python train.py --n_layer=11 --d_model=256 --n_experts=256 --experts_per_token=8 --d_expert=32 --d_shared_expert=0 --activation="swiglu" --moe_layers=[1, 2, 3, 4, 5, 6, 7, 8, 9, 10] --router_score="sigmoid" --normalize_top_k=true --routed_scale=2.83 --balance_loss=0.00683 --balance_bias=false --init_std_router=0.0265 --lr_router=0.00262 --n_head=4 --n_kv_head=4 --head_dim=64 --vocab_size=16384 --norm="rmsnorm" --norm_place="pre" --norm_eps=1e-05 --positions="rope" --rope_base=16500.0 --rope_fraction=1.0 --qk_norm=false --attn_scale=0.125 --tie_embeddings=false --parallel_block=false --init="trunc" --init_std_qkv=0.0312 --init_std_o=0.00667 --init_std_up=0.0312 --init_std_down=0.00596 --optimizer="adamw" --lr=0.000861 --beta1=0.9 --beta2=0.99 --weight_decay=0.22 --lr_head=0.00888 --grad_clip=0.5 --warmup_steps=467 --schedule="wsd" --decay_fraction=1.0 --decay_shape="linear" --final_lr_fraction=0.0 --batch_tokens=65536 --seq_len=512 --doc_mask=false --train_tokens=516200000 --steps=7877 --dataset="wikipedia_en"
Below are experts of layer 3 (counted from 0) of a mixture-of-experts language model. Rows are named router (the router's row for the expert), gate (a neuron's input weights, with its number), up (a neuron's input weights, with its number) and show model dimensions 0-255. Each number is 128 + 24 x the weight over its row's rms, rounded and kept within 0 to 255. Numbers have three digits each.
After each expert's rows: "comes after" lists some tokens at least twice as common just before its tokens as in all text. This comes from a sample of Wikipedia text that the model never trained on. Tokens count by the router's weight.

# expert 153
router:136135124139153141107153142079136153177127108145135113118154112135138111112129129130107160116111166086112135182170154150126140084166140165145117123129111150125153153150122107087144126109149184105153105091122117108146109117085188158166154138129141145098211075096128180157150080141144121133128130129163103130145117161146144139100112056114146098159134114098120106135171123145138126118122112103140111137135121135128106135125150115125131102113114163157105131134076138160114143155131097130185128176121155135149150130156111135098099130132147105071152104152127115144068104109148126159088108125106118149154119145120132119133144133109137147127135128119133171149148116110114108110074133106145126125123128134146120077144149133087142104151135145158143121096092172098119125131110108
gate0:131096093126108129138111117185131100138097158137090145059154078107124157118122099119164111108147149149116166110144123086090130107142136128134081107132173167135145144116092107193121144148110135075174113142135134136141131131155121130115107134127141099109157157107113135126136136145141146117112105136133112106113110131155111157130122121129139100125106111161118154073123139145157129134134113067100113136109167140125113109117122158135125126150144161115136138115070134103127162086112091099140130160137155131144088135112129116157084099094105139090190137121122141139135172133137143124126136114170117155179138134130157145110117204103131136133149105154136127153145134070156143101113172134160081118123108058125173153139142150134122132143123106134144113105123120143166110112118149
up0:140101112099122133128122101162130120152112117181101153062148083128120153111155105113145115098165139143093155139174161103101165132112111127115093109131170148137117137125122103191126098112094159091155109160131116108155128106185098111121110109097114106092138122111141129126145116151126190136114103108122098096094139141141147129130148142129167109139093109180107142127141152153146127088151128108128096159098151138123117108170132169137123176145118160137158144132073129112128116123106078127143124129146150147120123138110126121126117125105098145092136113104121168119089163190150118093089152131157124168168117159147161127112141182117135099148134094127137132140092112112148139083154160105179105123108134072099139131136120159111142104155118136117137128090121136118132146126133132
gate1:076077106155125175156157112100111129145136107140129151121091065134115127077175128118141121132104139115173114174184130135117127128138103150115097088162094152098083132122112127139140102132104121134135134138107093090131118119140121131153149092137125147145126102087121183151108139104111135128108134125153126096175077110134130118131132086099159134161171139117170127150142164131108092119164180141133103135128120122133107173117106125153116129118152118140120154142105128157107109162120112122174118119108126149107153163145127101108136135160123118132122149123137166115127162171121163151155117151100108124158110117127135110104137181162094139199142084097089143137143116135127155119117150167149117118134139105135115080156121146092148146137154178121135116162145147112120110082105101
up1:080126110124141136129137099114115158177114117139158126158090113156155123085151135106151119129113172106145111168165143137155114123135134111094116098164100136106108147142117132145156095145093151096150123130091095113141096106139131128124161121127155146108123089070107198161129134117092112132147121110138143107172072113142126114125136113109160115171145146120168113142115159139115115103162152134105119125132090124151117148109144142133135155110165088108142141146089159143102116132128117150132110137136151149102160153181107128115125189162149105144103176156147112090118134157127174126130119155116116142148098121112152107100172204151100125182146086140099143151161128128133152105103151145135141143114140107132116093137138130103126143116134186102147122171159163127113133125097103
comes after: " ", " (", " \"", " $", " politician", "disambiguation"

# expert 70
router:124135160122150133149111108117157141119113100175150162105111125116132115111127136105146159113134151101116106151128119154092143104102151139155132135117112113137134138112087154137144120143135160085166175147103146115144095139114122122129106127109156131130165132136148139172165091170124103150125108132112144131123133143164082131126123115144147103148095111103118140117141142100123097156136112079128122131123108117122156138072142109097126115166134174109145129094130126127101169185143151127105102174152160093098118145119125124117063137114110091108134124150172122129082089112185127154121142129086104087138159149114111121133126120135127132162120123134139148153162146095118087120052109169120154073118087090178116095106132149054120131116085127123084132128121174115134099130122130
gate0:161172161139148137144169101154098090118130125166117100135140122129114093115155143129110171137117176180111165108144123111107126154089141159174088114160108110101163154110120126154108099111147108147096153126175132113078140153134084115170112117109134152136137143129117140120115113164117104171142137141095158127111143153127151083104119156157104111108163137130168139139146090053126123166156105129161137134132132140110103122123119116153135146093082119137108137145140098146143160088129139135144138146172110114153112091095153146087134157125180069118127168116116107127111111140129104119117146170124121104154139127091088118153108165124149111127124148160126140146110153161121161115114142134142156111120154091141119113109089143089159138128124131105133119137158175105115152166088100
up0:091115116110073145127090129105156165120101129086146136107137136124134138141105129124099113115117134070165089142140134168119135088132115107082135166113144173159098111125153150116141152129128158125154159110128123116169133126126158109109145115121121121097128090106162124127162099112115091092124099127165087102147163115105144152160128105069130118142089107142115098139130153163167130130124188105127129141155115110173150146169129132115114133134130101130118108125116104141144113150131140150136123133092138145124090165179133121166128115127057159135146116136131147149149137133104128118149092112117164168107108109144179162100149085126111102156144094115152102129149111130128094128132079093138095135139082146118091125152128105167125133137146110113112130087137079181138097113172157
gate1:144136110165115133121097149124156132144094096099124123142150143143138126132136094092118075122118124116097100149099142179109115121159203151131199131147094144112105131090096119135100122149120111108132137145148149157157133143117145155100143108120109116158116095133160101141135116125086122128129124129127111173152163117188128155119155124117176125117055120100126133142141117110120137098120129153111143096105122089125109120137141097112178092123142139121124098143142132118096119149103102111128156109161080118122155176129133134126152101102159169108094124102155166122147086133127133148123177092110114076109141110132095117150138117124101137135084117083130099163164107090089130102078122090110166170119108109140092117142143139134079125114111122083122149106129120112146144147117140
up1:097155149110154140116119100099095153102149155149120122110136060115096122125125134168117189138137113140150120107195096145148104112130114094103091130111158121150150137131167113113140168105137118113122087103138091089151117127125098115158111155153143175100160151126107154121123155105168143122100151147134151091122107155113122123119082109118108111145171111157140141140159142159109113148124112126116136157153163158104147133132121104167099147144140115175125147117123105122154140150181124146156153120098162154118113098132145104141154158162085098117169105160079081154117113107142131127146092160125139163135102127133172146095138151116157126134187135160124169086124139123163115130152143166122092091114142156120168119156136102130187136151130126158120107131122128154122122118141134
comes after: "19", "20", " the", "18", " The", "'s"

# expert 120
router:166131129102134110118113137109136152146131153150091134140130104156115091089116121170131138158082136101111162131138164111180091066134152144164147131106130103111151120162182100099104124118139130113129137150116126126155106133130183149095070139105149138114144124140153140138094082131117161137138135090139147158106069133152145096084149120111149126141126095104156127115139142148151161086134103094146103129145121173156104142103107124116156149119152088137108117156084090157154117141140145127134121169152131105130141097144073097142080144138117142117167124125139105146088140086129134151128107136117119108110147114156133190112136138085155130119165141135071139125167108099134107123146103151128119131143095101192142106111165166099126108138139134145117110123115110167134097143142145
gate0:132193140124188140152145114105111126115127120148090128124100079104106134128113135139158163093112094131141095105116138143154125141124110134110101098114157137074106174127123104149155098102106150094152119115141142112169123151125147137134133104132134152065186119136126172126129133095146147117118110154084123085143140147127139154114132097140122176114133132126093143121110110101134097188139125094155165079118102107142151132131142113108127094166126185146127115133153129133104147135107132143114118124122106118118121114149091119121118137132149170073100104143149171127151120124162118134104152099095148095129123072154135127100129085147169091109078127125140140097139093145142097154160109130142120168151137132100087081147156132136124118152106142161135123135165114131139189120171113
up0:146143121163108115142111138127138093126137126146144126178136101128186138111118096079114156099173135161105130189120155077160151060142095085129103088127155128159114099159105171119131096131108133095095092112109165122189173091097147117142134126143126099105112144103143094162130106122123147111153123123144128126119145094113166139092094147143163149145111127142085141103166165123108102110157173142120111131118117130130112128135145157155109112126149200135159094137098152121121114111132126139112100134126143127132105134112135158133147134118135151131125078105145126138114117098130127159135163152151123110140112127144099095101133142152137145097102103150151116165124101124088131156149129109168102171114172112112137106154163158148136101148128108103111078149174120126111127123170103
gate1:123138092127098098097191138131115160116119109125161119147183136124085125138112142136129131133116111139132101109122115122131108148153142099103169147150134101139165122134139143077156138111138108128124124118133134132186092119137149131136138081127119115144123081102163123149120176135123147123114181106164148152091140122145091145149174152140147117147144077104108139124142150141092141104112141119093125160116133128128159160161115111159116148103117087174112135138070132178075115120100137174116199114127111076132135109124119144113117112183094104137124100149085096176143127125133124141127096121132142089173159128126123137144088139170142148116140129124119114101128107090127125117153133156145150132147104099155156149148140120100193114121155122138153120111104152099114165097167150
up1:086091110100131121157123113147144132095108137108100167142106136155160144098123105115116127138113128152125118124116101128112151109099116148168101151137116132123123153105107114145113145114121137131179148098115179119103143123093127090113124155193154146095148138184123142098112133084139133118148103142139070161133109122133123164125130151108156109143110098182183142132113139124113126125098117106125105104134136115106093166164131130117119136113134155158092133123152106089126149153093093074163116135150127142129138110119128129125110094129183162131107146115148122071092109173121100110113191120154156152092129151166151135133172177118124092171157127132079177168159175175155155109121110143091144130122117139133146116138124111112154123105100113118130146131133136145166103156126133
comes after: "20", "19", "18", "17", "–", " List"

# expert 253
router:161117101140153123140142113084150123131091108144107109153146102117130124109120156126127169156125143104104130169106124132089139122117150138118133078129107162128136124108084124104156079164154137107156135099101108095163121125096090124135129104141162169163137085112126151134150139115140156152101173149124107158130101126133090128138148083134162143132116127104121111147147171128115114156132094088104131106114131100119138138088125089154170129160133150159165122113129095138133158169160124140145148157146146145116114157125149098122129098146109119084154136143123121129100102099159128139105093142109152103167131129101144142111150104108133190150121134121169187124136106102136098096100153127106149136077090126185119112104152099111154143148115167153088104109091152168132073130092163
gate0:122100143114129111139133134073131152167155119113125142107126126140108119083119136114115130115175136145156140126132113140155084191112131063119147148117101107120142141126107142130141116116117096074140105143114099172090088132080095134132105107138123125123130159090116137127134151098135132120139133100138119130167110118140031153157143156141095121117115120084126154144148093120130121168097122112143157118067070075095107150115095081123089120156095159084132129108114113142111123134143113117115086125131097136134142119094143139115121146085122125158090114145123137080118132160130111082180133120146076114155130154167130146172130148112134156167116153172082116119108166151134128118162117111146126124135095143140134104150131110130113165136130121153139156130144131140106151125110114
up0:122114152125124107095162160170136128155135125119131120179088139095109130143130105127096110162163129133182125156110113126129141143131099160121120112187094126121112139118123137134153115197136144111147169145124159120108129131104148122132126182135153080149129112129146111125100082080169145149146130197137147129124107143101147120117124106147114146135133117098172160114120177114141104093143120109159130172144086144178114136155074160200137123139147128177141081133137155121120114114130141128138132183120135127109141155088139119120134090129120104063181126122153104115131129133131157103121157119119137120092090122103120143101120115114127154081136152183114117179129118114123155120092120111130138133144172104157138125097087152129146109107118118121118099151109142119106109112127110
gate1:108141144098088154126165133099152178156131142062127093203083101121117116120116125123115109112100076122145138091093125106127098130121116106116127138142138114082120119099129155146116116092139085111099100105112117167145094124110137122111117142098113142173138076141118127124164140135116125098126105115124143070144111101129106143112148171121128143127072127125115145178113160119148122108151108156144114159146167107123108166122096089129134128135125111125119154142063138139110101152153149151108070077125124142122151119148142131170132131142125119175122143120120164134161136112145107192128083120119088141120126130092092143136131159105156136121153142123069143070110153117101119145117085129165135165135106145139132175115134126140115121131131096150163123140098130121118137107133144
up1:101109116133141134105128151151099122139047137126137173104126136154147126183113115123067082162128153121098123127161137108119137117116147158124111112152135146134129131147136098126131117153129140142088165120111113099140187138109097109142141111147128092073125157146127102103114108165159132150161084161128159145150151112118145139103113069124142124143137127168147108113133145169098083142129132127122139106103126131140127129139139176150130115142090119079175127115114133115115149116119083099141142120098124144123127137121122143120144145139152123071117136113110087158101127132103110100131156133135111117138116130153139184145132119122085089158105162069191139203160107137126123130134142112127105084145129120148125113098124094136131134149111181056089138133145144124147129148093129
comes after: "|", ",", " in", ":", " |", " September"

# expert 157
router:143143098094155154117135148140144126167116132139106083121151084150124103101158127156108121131111110100132099150114130135166122098118167155111116141107119118117156111188169111089132135126108155111170142131117139132128148137109141136099086145115174134109105125125128144145109080156131149121120134124140144102099104154127132092104131105117161114099083110144145147133144129118142190090105113129126104139146146180107117136102103108175158143129166097117130146163091120139163148152131097138140120150154116126162157161142112138113091145130117162064129110135165102145100090091146122136098144161137121141154147117164123165134134127087130124118152158114108151114163103094134122119114075170127126161118118101158134128076187174123110119129121114148139084061076127150114117161156143
gate0:146154166142172159132099119165160086141120169127130153135131091153099146089156146101120121141133167143106060126125156179138107166151175151136176162144130106144151161131131102136110123130110144164161120173153167095107134135100119151098109154155108205135120161086108128124139116093148102124121136105130145121107139108126160136106133146134166139127122146111107128114145105137154074137123128093126114112133110119127120115130115128115133159078133160156113173094135136118118110122111112111102147128140126095144141114111114113109065142130119152119127149175119178163167127104130182123111157128105125133131121069131082135145128125107183167156160121130136106139115141117129162106129120140162136120135155150071083180116132114134118106092116129140087107128122131161160145132115122
up0:117143120135132120136123158120138091138109154116105109142089102138121169059144094134127146143140178162092123162125091185100108139129141118154123127136119106136089113070131116149148127144129158107102171112146131105138161130084096140135136132127128140122179113115150144133118145079145121118112100161070123112098122144141086122107146121137119083123100128126137110114126138113102119132098116132092105133145105109072130149140100113144115109114168152145159136123150138118139133134087166067159144102113149182058123127108151141133141142126074147152166122126112125102125121101125107129155124090177096161149127150077069122120102141128161136131107125141137126120155161112145163163137155091142138130143109125187113102146112130105060130107146132168113137138147144147148151119114128
gate1:129142097170133140166120114108156127122128120142194160164097119148148155125075093135136152117145108130135156147136130168131153146127141126150154155131121142141113135145098136153135122124104159126148114163150158162159091146128151122117128121129117106155129124116123129154130147099098126134136127102136141116120126139192145136085122101106173089138129137085122139120088140169157101121079147126125140123144153158135150144141149115114099150140137111154164119125086111123113090093137128084100124159126084139125157184116083095179082117114138144144121166168108125118104106092165158119116071120111092138119099178132117130130122118120152171129128167174096107114107125128162113104104164081162113186158183135130156148149131123134166164118134105154134152138137120138151124140132182
up1:144127180131146126116098096096090094137095120136105131067108128150148080104130099128095103136135113122123088143147137138150164127129085089144108108159135139139118171110141095150131136103129157137119112119135110153145143106149147162133131155118129149092110121093112100152142103130069166163150115146122131166117152120142098147103074093111120083102074158133126145142138090165149166185151122118117126157109127089096133125109177148164123090150161097088149103161108136158117121109094114115157084123170125121128124091142117134125115122131087165132075159113145128135122133141118176143123143145131139152127166143092115116093091137121172105104125116110069092089113125138132151140116130143125110133113147156104125091147154145141115119122121108171117134129099136110138096136112083
comes after: " ", " |", " on", "–", "20", " ("

# expert 155
router:133118141123111119132082096099156151129125130160100085124166112147142118113139120133165177128095153151114104159152154127112107123127167145122158056110130108111198129160125109082144123148132124105150120149140111107135132140134134119138096129142184163121106149118099155183151105116094124110108166126133107157105092160176126147116136116132179115109089112126144118141182116106118140090124110104095125162102119115115164139102117121127124156108127130158141131110132119166111137157090128137136148151176125107089101134125134114131116152154128128098152131143145098145127093118149152173100080131114115114143110094121163134139161129101156147112147145141143192109168118079151091107125127141153113128086114127135146098136189143102157141113088157124071144117091133158126102157122126
gate0:165147129122123152143159153114127106088104105121126166087124119156156130142134099138142136101164137135089134139088128108124118129109119093115145150138139126151123108117089117115127153162088135107130120105119118158121105135140139138140104131124130156089164161129120108098141119145135157115131138093109129175086117102108087105175137206134114164114134123125102121135150098135099090123090126109156171082098086074128182136130169100115136098176106170103177119101157140126093134116154134085087111087123126145123106109167149136117107089141133142124110113185127098088101135128105149136139150132109128140109136115167118147092111102153132164115118150146179085145085133151157133116102162127127102130125131145096121157146098079137130112114106123097093110145164125134093127111129087
up0:105173111149103159115122141156166156129127136133134204122078121170140099089135124117132116164149095119152128098138168115126058111135154109141142151129094114150133124130123134118096125124103136122161102169142135127143116118140148107150104146195129132112149128146114118143135111113167128127120144103147166144159176076144095182091127107137129123120140107124147116090075077128125089150091105138131118167114111108122179120111149180118064121162123104131134101131152144082110129100110096116071134130133138084123120130115114153135137116096125138112089165144146096073124148104156131135132158114121120120140138131134154121112137134135100105138144143147178127121150166104097109088108090132101146130086124144078115153176136113131096128116134123146114080135155117120131134133136125
gate1:118142134159123142133112050086126131144102139141119099136124082159136158117136144138174184116115119148117101136083183154116145104128120165139137100145098127154095126126167123136123118149108077123129116141143107132080126068123142153116127141107141177144115136088123128159140145117120129083104139122152119127140120137135121134104096114127136097088119130115148126170183108132110160106144112121138110156102159160139140106155192130098129094127161133148114093123120138158093143182100126130131119078130153145114156147106130106074147094149112136135132117129155114162144118115123117161122148121128104094122088134120128114141149161099163135173170120115124124104128150085146081104137118099150137086117152094099140107158111176134174131101100161143117138124156156116111176114086141
up1:125153131156136129135126064091111140173105117138129102117128103154125123095132152148148143141123156148094104146087179142120144139118117145138121099086114129139107107169146118154109093135100101091102106159164123122089128100147130145148109092094150151133118152104095125128121172114103074097131135114129108135143114144130129136122098135110157091076155108117123132141145113120115130078126101137122129144096182145124136110149176122052109101114125138162145105132137141166098134155096110119098113066133163135107126139118148130097125116137149141123154118153162137147150135132140099155113130100116097074093120109130148063183115149115144116123144127124122115097090141107158100099113136113149099086131151097115145122139105168137165127083120175169098141116147150111130168112090154
comes after: "|", " in", " the", "In", " January", " March"

# expert 89
router:136141129143157107103108100166158109094132114150137152123097117114179120103114147122107148133131153090097123173126093142129146101154108169134098103163096145112158135157127126140109160143158135108154093119131102139130100107112194134116109108144160172116123133116157167109126130130143078111121142102127153152148144147157119134096138109142159136183128105096098101134146133137173133149099150130126139089148142111135185123105159136120142118130145163142126119115138132107097109175138107169108167130155185102085132104140162105123111121128104134080143166173130147141094130126150149151110144131099142147118168118144129140126104094137166134110128136128165183137167111130110124130067135147113084117115141138104140141146167159081122124135105188157106118088098134122109089155167112
gate0:130097123152140125134152101128158131115144146144083117141160128142091115122171148119138141140129095143159101148136153195140103109157168116132070113139141108111164120124104095130145147099110137149133151097093121118111146115084092138134149126136118122149144111146115130167153100137158113152122098108093128088102128134144087153147117094120118126132102134135113123098135111138143129165126153095125126112142111123166155078091096151129137123131178125123132130125151121124117152117142118095114120132087098133140135139138146162113117134138155152126110155139145090118097156101144181154153162150124127131118099144177129167137128134086094192132123126130160119127113128118152100106163122110068153162136120113146159155076156113081091133176129162152062177151150125117153142091103197
up0:105159130093122144104172087141097157127120155085100160084159128114159134142109129147125151110123134133119124122155108119125144116169123141165143135121113121123135141165158137120123124125107127113151116122106124142152100140109140132132117078081129169145114144119182147105137131098168110140144094123175132155162120127131091113143132133117127122127126102123130091126090137172111137154126152151125171089118110128143133135201107163107129094148103156141146084118187133144107172099123116166096156109104148130106104099109156091146184095139136129127143061131139164145113138135143125087090114096075173163127171137132121149106140082155151107107143085149169128118087144119122130126121137121125125091116159168144100131148106131126125129130138140109128147160065164137125155127174104
gate1:171134114122121137117115142096131134106104092136211114099129110095147166115126097150124072124124165105143164153162155152118166112135103156088111107157116125106148122131085137137101092131175092158168104067124097130171123092117114131137161100155115150171141115129139102109131138097097087141181119125130105139076136169152121096147126125156144165143130159141160144104157146128159130086127122092092081119110147142160136101128128093137147127150139134158176113162096130118115139143135158134139125136111133136126112146171059123142128127130130127157151157128143117163132135132163165112106133175119105081152126136114099089151142151107111124129125136130127133152131101110125118122102150133108147114130091159162132119170148133127127089089095105091126115107134120162127150134093123
up1:116088113133179124139121097141131132140125101083076157140150145121142159186118156114113177103137085138128096115118139115130092072118157107131136158108129172129102059144146126088135148101109162135119125144142130169104137137127114138109125088162135153102098126150141147156127118098167160106114102104101157138130103132148112151170129154126138105085109118125113141182111142142091129148130124139121128128115134171147116114165187140120114103128157143090134129094146133153154119129137122160121096140172145141137135141132119155145121113158166149173115089113155142097154179112130138130132088107145139167103153124116172195106129118086105130165141082118168136141117138127124088090163147151112117169120114139115162103118089123113132165120130146112123119103143140115111147131135178
comes after: " his", ".", " her", " he", ",", " He"

# expert 93
router:159145114111178141131157120135177141116143136147155137123126137119130092137115125076158136126143152100113161151134127125137141081147151111141145121135142149167090153122162121115137146144120138095157107135100146137138092131107114157156097121128142135123111150150128183151115121124179137140099099135125139100167107146151087153133138101107160126142123111113143109142164136141157098130083131122139120052095144115123140120101150077115188153126126148107145147105112171114112143163089109129130121132143181146095109128106168131157072143120119132077125130142128121098109109108162139138119172156098145111134122145132157154172130104100136123160141142129166179099182137105116135148071117119099093126129110170120147135133166156079133123115151155154133063117152125157106124151166152
gate0:138119083161184115118152096129095094155114124120147159128121157130099102131104172072102150118105125155081141115144127152135088122123155107118177118101105124104180145116119145092143154115113144141109150150119135122124149145111184175159105160136132101152128142132120157164136098104104152123151138109108137135126087106167103088114097096122115086103123097130171160101139120141123119147121069142103115111150090113111115116106132145133105142141151133103154120118121117124158162100080111147117123123168133202137154173136167141101136104124150078112114175128095093125132118154150132155120130116156155099129120140149142142104159084125101139127127139136102086091157160127109108127123079143080119143145114105134118089101108143138133130124114097121106110152135133115177129173106149
up0:117114154142125142141138136081145156160129123141096117159157135080116158154154154137133139182081137121130127134148057135116144081138128136115085118126143133147139124130107133153160121099140104089145100120116107081153147080135109121085138091122114166121105076138113114151106113123146123159102112128132156167135120174096148144132136127090136108077107120125101137155135122158116116078104179165108117139160156158148103138114110075138120100140144159140132130146131134110119073154157170138135077149116125115090131110170135154132133146152120133088117123149112136165134148093108098167111141132123122161068182122109114127122107149119077140126136142118131168138164091111122144105132144155109127095124143087124106157105130138097150187138112166137115137103120108170108114130111132
gate1:132135164139088173156103148144104131117148184161170134101110105159153144139140118103116165118137131110114148127136155134144125166158105131170094144179155147135119114133116079152115133109093131158135125146148159137124105126124124175120079100095099129159114132150141165100083128163143145146129066145106124134152130117106136135146161147145113147167151138133073122109107164161193113123157137108152084127133147120143087107125140128149166125068107158099152144166142160106142120125154155166099078151116143148145115133122106099152084141126120139124114136149151116117102170123130126131121137194106097132109150139150130138160124109102131145120107101115172137139151123132089113132171153102126115116131139197102187121151117159139109101135156131124133120111155114123114144162117112
up1:172145142156148129133118123106103104125133108142148122159167136126126155114122136112139164121098152157130139104156107113098102139154147127096140083098123139100124171159120159119122137127129141135119139150128103133129138105111107131104154087149156109096141154114135103159172167156097109127147161135107141175119146152128089167097112138140135149045115114160124127160115104126105118132155107155125144134117150105147160104145150147099135069112140121103115143051165168178126094155118125164092132077132085113144143103144136143119132073159130124133156122173142162104126139069158109150121115097140130146129168098104118100112113138136125107127115130143186138126075088154114124133119162124141131159158123122112116139111113182096156187112099146136108146126137137107134153105124124
comes after: " was", " to", " he", " were", " |\n", " is"

# expert 233
router:170135164122108152086138108101163164131092088113132116141135123110105163107137114154131121118152151098131097140122114149142130091155108149134131089151062110101185117139135110114121116171136161108135126129134143122162125109104112143096134176182161100103131098127141126171139107131118142172148140117138154166153122159171133151102092069105164121134116124133142107129168130126109135110094123141126125127127136134114151146115120111139136106119121140165139121118122133135114160170139090156175200185129147140085152167139108157128138127127168115067155143129129096139095119110145150168107143103091100098119141128111172139138149147147110143136137117114165138098172136112136081092070095138125126119117122140116120103127169157110124114132106165139152132087093161162125115116123143
gate0:135142140118128105157099124125183128117123137167109142147072160120123116163133129131192116157128152123115093169097077151098119158136150132131103129203118124106121108111128108107143134114137156075156107111125136088147127105120139088124138136151148143130148138165111097112090115090145113112094156137112166161118125134124118115113172165133106141131124112092121149123141162125145108109131099096074089131126122114140147127089150122138119110115123100166202123136076130101120104128170103068118152105131165115116118143114124114131137123118147114113174121112125138186135078112135142128117136143118109112139091130122120130142152134112106122124122110092152119160149095138139150124097132119128094122104112079115170124123182149112119121098104199150088107150161114117184113132120136
up0:134131118106151115104093156093144132126154134098082150116164113127112123101118157129147115125117111129108101112131142129104088110198162184122158128059053130162172105150108113125128115149155136100163101128152145170117091148141167112144134133090138158133142102149142148126141112152154112132111095105149137139154109180112140118120107133137124091148113084121082116147126142102150172091110131143119102142124137128109082110161096162116125139142131134131098152153157179168149167132163089117113117147147117117127089115126172118090102166134157159122116101181102095132115113103095083061120137111151123170112171150136124122134110134127155111131094114131096125085136146120130118151157110137120131140114132106144146167119142144109099144103096136150135131093129123141114149132128151
gate1:081135137136154117132102128184102072127069149111154152138135118148152092118119123125160118154110124133096095095123087118150104104154152105145084117126135161112090116142140152152147171143105109087107116161134108101128171126106140107150111110103142111083112163161104157100131130130171138123142081134140182087122134099109103130129142132133082118125164113173158123131073190107096146125133137149104109113123190128179129147133135099086155130091135132117167126139142108116097131148111143130105142137132107157105167111137153125156150132109140112103134160093130114151127116088128184127147117109111125118125143107087115176126121132092102105125125135135146108162157157128122141149141123116077093141140130124184188156106153122097121132128121133119085102127143147145134135145140127
up1:101089123114091115145140118118125112112107090114163153107178098068155126086129129129095128131097140123102167115152130131118135125135134093109097098143167123143143121163159150145145165121107115150131127182138120084133151131110171160140109145107112095099084149120119167113142136107128138113142123152160155142100131097095104123182140121091118127119165116150171099118070121159142186159160088128102117119158145153116146160136098141113108132085087096141168115104138086108094160139129135163144146162123081105104141105119141137155138157133147093112135134150104097144118154119127106142106123120120153104196121101106128127153158125140091139142130139151101127086131139105127165155118126140099122116108103087154118127171125127105138125117159120135111070112068135110130147137125114
comes after: " ", " (", " $", "(", "00", " are"

# expert 129
router:132131130106133119128121106132142156187156107117139106132158124156121166134136129127102165148128129107139108104124131145182098114130148128116126166140118140166201175132162136142144117131193158123143108135143134126112136158068109147121135119149138137132150132108123149174140105127145117149129179078108133161127126138163134132116120106126134083156097100142111130103139134121127126137106110158123137094139115138159146166098142135118152151129124085114151117149104114121119141131141084138171159153120118117156166108150111160107095143143122157079123140142125103131106141076108091158089137127120118160111138128140144181114141130113104096182143116123133151118154149069163130127089082114147116180145081118127123161166145112079115110125103142123098145066082143181105104139108152
gate0:166131116140107136142117130157131106127099147105150098128120124107114137169147136115127118118080168155172104150163119093157147085106123099149120150136138126114125104103136115122162137139088124145084147157129099131132180156144129125101096110151126097131103131146158160168127154125146085121166074111094159116155136125128121160065101138141084104112091116117119107107161091134095088111166167104114138151122148118125141097130148148126130159122149117140093076126124140096138125117133158163150116112134113116105140097109129148143173112138099180147122146114133119090115124140154105123176176097113136131123100122108184157159163108157139131129149157167137120124108122131095156111142111138110098141131155090117127111148168094142108128090126136064112137098164124133093160188148118
up0:114116118122093131108114094156076141110160136092127130112184123110117076143121150109166142121160165138133130113145145137142127079129156135105151147158162145125135132177077117100100114167162122145126123120152153116172124132120119105120137117123125182130142105127139116109162117096122077096137114089087102141119117094129103119108111147127140127107125152119123131126143145150095084136153125165129148094168175121107139159149176134086115132115133101108138125114165114115070143109206147156140155079137141111155127098131116115121160142102099135116151046117132110145139105116139166162128118156131144132117147129085146150111124095103101145158118128199097120088119147150102118127116142126147100127125122090109139120127095091116142113132144090106091118105119127116109144125124181
gate1:160127172147145065128136137111088115110105157133136110114120099147130118156132135185120124121059081098117092126128099159131137098146167163151165126105163096133078152128136124141159121139089153116161157144100099119147159103155106159105128115179139157120125134116106169096071133116143145134139098095132137127150107126117164145103114134090117106153080115146114125123100163157110143133097106118103119156125153127142093177118127128127115102169134135162166149100090108149136127140078119127155138130151123124112143144124132097143141143185159151115131127127130123131147093140167140096106122119133150076152115152155097152140151112164124110081138159096117129116104100137135081157141096155113102134119137113176152119094131146121184169124132133124149117141092136113134120094147154
up1:112100155151142159197152103175123129120143120116123152124144143135102133142097141112127155129148092107127107082103113138128096091183121112150098155131116168154109116153142139139117146128118075119130145141124112176087061149120085123116117129142105148141156117113123155132149154118137133110132114161102159107125136160099118142147150202108096100128111125123139137137133122099120085121100139126136129121124155132136107152154176108140155144140081136095101099131102125093175077161100078139072113107119105114149069087136118139132115118168145135175084119105126167094166139119126120128106130122137096128094122154157111129097129129117152124110124126091171141093112100124126126154144123115163146129178141150128117149134160135119137150106125110100130122147178107166119080146114152
comes after: " the", " ", "1", " The", "(s", "2"